python train.py --hidden_act="xielu" --balance_bias=true --tie_word_embeddings="early"
Below are experts of layer 2 (counted from 0) of a mixture-of-experts language model. Rows are named router (the router's row for the expert), down (a neuron's output weights, with its number) and show model dimensions 96-191. Each number is 500 + 40 x the weight over its row's rms, rounded and kept within 0 to 999. Numbers have three digits each.
After each expert's rows: a language model's description of what the expert responds to. This comes from a sample of Wikipedia text that the model never trained on.

# expert 16
router:530516550520480492492495527476485451545477435464488482583497451506475431519557516477477570534444519489584456512461465518453548513569499464528515546527553506509528518543422475539416505511485486545504541511486460466536553455518625505468587498462516504486544522502382518491488495504518539475
down1:574407497531517545520475542521528537489537438450549545504484478504556536525505466549427452552528526495477443499472541556561555485455455478513537500438453548538506573497553560517562497525468466532511581490468428518426458486474513506488458485493540487570512528513512481486464484475489452500
Description: Auxiliaries and articles

# expert 17
router:503440598509465456511485453471441484574461519574525543574576482500548497464496495516562523478452448504506480556491486493467473531488430461526485490582472502497533505496436539518525485563514437482445482509491496478481475580407486503471494572527498460445557507478497477486463530490568438466
down0:496466527513543550473437547487504551507522544557577448421555528570426458476543462471478541471499480511442539461431502476521510506513429503491508500534537482513559526499461476582547396495501488546467516430495565505470514511457459501540599460447491501517470555527532492504505467458489544526
Description: Past verbs and parentheses

# expert 15
router:502505505501467475514531502536483479429437499495450487468481500528536559513598445549448449553429529514519493590507492483504509540515510507429473483565491478492542498546449557525448474535491554501561531419476490590490537559574509458512416473511494504487488470520487473523439468542491502507
down0:557446455458530466493522524524539497456435466484538561534538559521516417442488533497530511504495466543539579492510569468546469482487433550429502445502527549554508502447527556560523542400464446460520441533418543457512488409525542556493506501448548409475487472504544466420527486508620472559
Description: Prepositions

# expert 11
router:471538493473432549523469505555483538529553447494459553463499522482462507482454606560518515484503503553483496488495463519614472507486519471495445495460470491540477504468428538375497455478550515500510515521494543451476541469566529545452483483531504531442547498532543538432490619465514489503
down1:514552491554543563476535476482505525517477435480499511481520506545410504442512479428505544469518456475454463583485497457432475539483506552453540547542461447445489474537495501443459514535442509452549479483489535474494457472495453477533516541429543550558480568492451413522542479506506498526
Description: Table blanks and cells

# expert 23
router:500513453487542440492564483455509506486501446535449449498492557567568507539578582469527561470543494449487475376476524559515464564516589479482470493486450486513524531555506525487508455467553514498535506435472523524499560475505524564492498503442411434568559530475507492552514517452492474472
down0:457424561507484483492534378473487523472516513438535524497472524440548512455455573538519493515429457493486519442516455475521508502470491514528494540523522399494536426472518439543546546408522551472489502420507582571504538510508494549499545389451465492484475426511488495441414472504540484436
Description: Hyphens, dashes, capital initials

# expert 8
router:620517518592513551515522512497584480555496549490485488591498531500481543505450542509476500520446529495576508514506486551503476456505496507537512463488519536495487477485546470472433477516504543537496536460586433550542481466492470517582487495504538428476559514475551487434464481493559475461
down1:520462446484473419518514484488460440504546535519415503544406504508561513456488567506465505496479569470546412459556476485509445482594538569498483502505487591526486507546503511503472460523461518452528528526519480508632522525451460471493521520465453458427447488548479511484552471524535510480
Description: Year endings, clause links

# expert 0
router:520496511516489547495452530474460489552472483630483482438507435510500509494447521523527470424521455527525461436579449557571481513487505487540371535488502556499460474481470532552501465507517538436504492455460558506428486584476486442496511509471454586558526479507445503514487482530395498574
down1:452495490507493420487538481530510513505604452520507503430501500433515536510484593479425525488460476484503453429439494552477509446488418435461549513495532497514541506578553558556527485521559554514490460519507540546489423550515485544534453451438514506514537449572517488496520442490473488441
Description: Infobox field names

# expert 5
router:381506455519541477546533454521493485529549555557504552520452483573519430467534488451455510515496457482407521547493503493488482419556468544481533588443559458485459535465497496580541460570470534504460472523430484496399535526529470506545406510503477547442448457507465504562494518574472526532
down1:523465467579592505495531484414465501517464555513549553464531468482471460496580442466470442495462447468501513529486544478526475512542539533417477441522470460523503478461456460463512512512502421486525462504491501469548460445531574566461569473478431544447556497515502494449518546537483467429
Description: Numbers and commas

# expert 14
router:412484489574521522554435536551519478498523489521469496470487472548493464516457534476520471442468505476463508513512501520513564478528519493505458440543522472520466495528536514438495541537456487442494506545510494537454490525474514408426433580502464476460538472545399490477594463488413537539
down1:464481491528480455496337561464470528498538522528506446453477476531466545505474418491551558475533488549523488451540483542514442491477495472478482568469463523521439528512500500429535532486460537512499403509434448486544496498417511486513519479471473462591483414500490518500465504469511478527
Description: Descriptive adjectives and participles

# expert 7
router:474394538543481506495565485518507537453521573456506441553461489498520500535473441449464508484438502547526492537547576491498519515472476504534570540439430517454502522551541472521506450506507561486512492420461482563589515516498462443489474496524556478527492500546484487552511450486451517442
down0:407525526539481517546515545557523491449460512467528530494448504510486498576473463555565573526461561449485505529513496466469498433524470534496486496507453418465539428525501485479522587537518477489489500539548465480477520558553489529458475424576479566444488400519512474473507529513478487476
Description: Word-final suffix pieces

# expert 3
router:561412457553464573465480554442500504455487428527492490542462479450531545514438461519466503462540492549506511551519569540510488495501477506477555465463485503514500459377504530419496533484494503461528478496513518528459419455498478494533460456470503459488515520466534532498531473516503478497
down0:518463534489497604527509531531541552475570506495639516428471512509531477456462531499457510515464523518471427500472526460439504495555428488509583453504435531501447450465499523451471518515555448490502504509404464488493529470460545489571458472484511483547518530457497512452482512501532495479
Description: Common nouns and pronouns

# expert 13
router:530554480512569483492474467494523500468535503443485492525589558531538495485478458480489474556580479462553472478543490518487523535403565489510535473481546466493467568363512492459410525420533544493476519474597543521480528479437523467516553482569553542526442520495547478611525555526594494496
down0:546462460462495483535555525562486445513457549534471515512509522491489573486586448485556545485528513518495511466530441477480479527483488501521456457476551476438478524540487534498471498489567423548494523557479466480471485518512491461519496446552496561489471405502555509563494532584500494532
Description: Mid-word letter chunks

# expert 18
router:510501481485438547492504519525541520484505484537465432530498507519519540459550509468494517417477497456517503510513573433501581521427517483526476454484464489552529508468537462522513532480503522463503440401499503442506515445510485461482522473526560478520547446469485561467550413547429478559
down0:537544466481493490441505543446519558588485432545454461538560523513514500490551551532487504526423480514517505535501499505451460439489503477515533559507522518459509548453462412539496466506444403479508526528456492443482498530522407510593441453495516513576492488502548500497493466521596463457
Description: Line-final punctuation

# expert 1
router:518432546479456469519487523449540503475481520525502537467448503518515482544414509451505467507472563484509551468489471438541478448445566436565517500403580476455493479509514528509502575547492479461475518543509493513584489489513538500530444551449557518457457522485572447521559547498523510470
down0:543477519492509441458510487517538528445453479527543549475457510483489485468560519488494476518505568535501540432505508501520474531494557457542474441541498469536471446494478590520525477515422584520541434470490451559475501513437488514436510491431505449503512532490500465515544585512540466478
Description: Given names and nationalities

# expert 22
router:462554486484470538520435435473559508528455439538556400515507521458542543407545509517506511462464508457435471522547524528457532470508526517537516505567488532510424480522487500541556521513458567570537583550469557377478483606524481433544502526490462489533400515470480535474503477513527575592
down1:507502595485464454486475516596542472463519478531584378543476521540511427515491470536536437452488443509463482508539615493518479433430532494503432404523550592528464590507516530541517541495493539532512521560521523521496475568477498492492458518494431495432504426509526520488484465514412571480
Description: Section headings, for/of

# expert 2
router:489596420456482515450491480495480454521520429515461554457461461475504493492507451497615522520537526567476538434469556451480474501489538516479493513476445511550471528533534504415537513538508512443436465515479506511533513543516505544491451470443568499539511595469464564479534490533563533491
down1:493583527567580562519500469581487509497478541544507518519543465503535471480494563501456490427530525446490543461505426473491460465406570533528544500443497470573540473533498498523516465486482491546476505513436597477453514496498501430486547492531468515493570496465515504569499467539400567533
Description: Numbers and table cells

# expert 12
router:495492571423486504454575522444488518452472492502411437418501504492483437526515474462573488472599453497529479517483508500508494435551447533480469458552439512476560494556477480476510569507512420507525493590538538518566485531576551451526503481496495495486480513480524522458471611466523508505
down1:596504498458524536452470463507505558457508486492540484559451507473502431511558560490523485491445555489452499462520490494558538511484377510511534447588608431493508579426517562502536479472526453492560474498505491552587475495489514516496459546511482512530555549524523441532486496547430486501
Description: Dates and time phrases

# expert 21
router:559545467428436527560421473503475447502551508457511469534492461469531540507478473530544495512580575492482546493489509475493489487469474446428485497546466459566445505437543463508520483416550465549534489443549532509504513446455525505463459509495520549512517431546511486462453527568496515500
down1:506514508519531432490503517475500468497512422428465480566498438493522495466549522504505539454454482467443593515476503531511529503478515476486413434466502481548518571434541493555498471487465554433447561495491512440528557433476466481522482502507496586515485458499515558458515490542519474482
Description: Name-initial syllables

# expert 9
router:477471554600552447430498536473585562446565540492574487445582435523469548562487497462451462496460447465515423520509445485592523500518580518476543545477576475449529537420473497567521495496481496498552477519514502487490538463501417475513484533497510491462529522540541476552458555518542434468
down0:571491606534533488585526518464495505448465521507519497559553549517515483449446523468440478538496502629501520559473473456473574544507546460431516501491459515514478537456479420491460449557475461426506471488458476452466490468538523574539477497522529490521464485434543480484520495506564539501
Description: Name-ending pieces in teams

# expert 4
router:468486554507543503497520429503482476584484532452488555468509496450458489389443507534459486498550453582481517525511481456540524527550429488525510469561556466540537426440470511494522483442517470553473498520411503466514489496496481539511515427515490510504517473506548429537540494466506467528
down0:451452486520518530491519483487460541567474430491576491475533447527494479440553572476448508441477580462532507461482579544554533557540473500541538487465493409491484510494473507462464500526513502504469499488499507564415452493511529530537532500464497525512477507494499446525490553510422458389
Description: Mid-word fragments, title nouns

# expert 6
router:501453501465511444476545531529485542526482521418519578552477475562491488545529535502543487545515575469507540492446499506436519510420468461421457522464495510473495538513473437469500483429491462481520516504515544525523459438482469523451579533486545443582457475554557555498566468457486567441
down1:544552514464489534543517493522518519480508476480522505520458499485505504502457485564440531538425541518515486510576492498505459488529456489539445484505548525482541526572421517577467464511501507548470513426435504524453525477483499473512481523605434501486464501497502414419511495483499501513
Description: List and sentence starts

# expert 20
router:509510504511588487454505506478458492484489553481546498478484563492404497473488449572543484547527526523552464425550462492517555529552542536493481542527476521473407489429459483534555447487474456545516546495553488487503407563454503505491509455453483509505516504514480522459389538449527387491
down0:548447479522470492535496464473539522483492516484522514541543457460443497493456473480503482527520500505596488556511575521604446483559500469533531495538531431514529518512548454442518441465470493458451505563430522508583498539464462431491525488530505493499493473544490409471518489532535431483
Description: Table rows, sports terms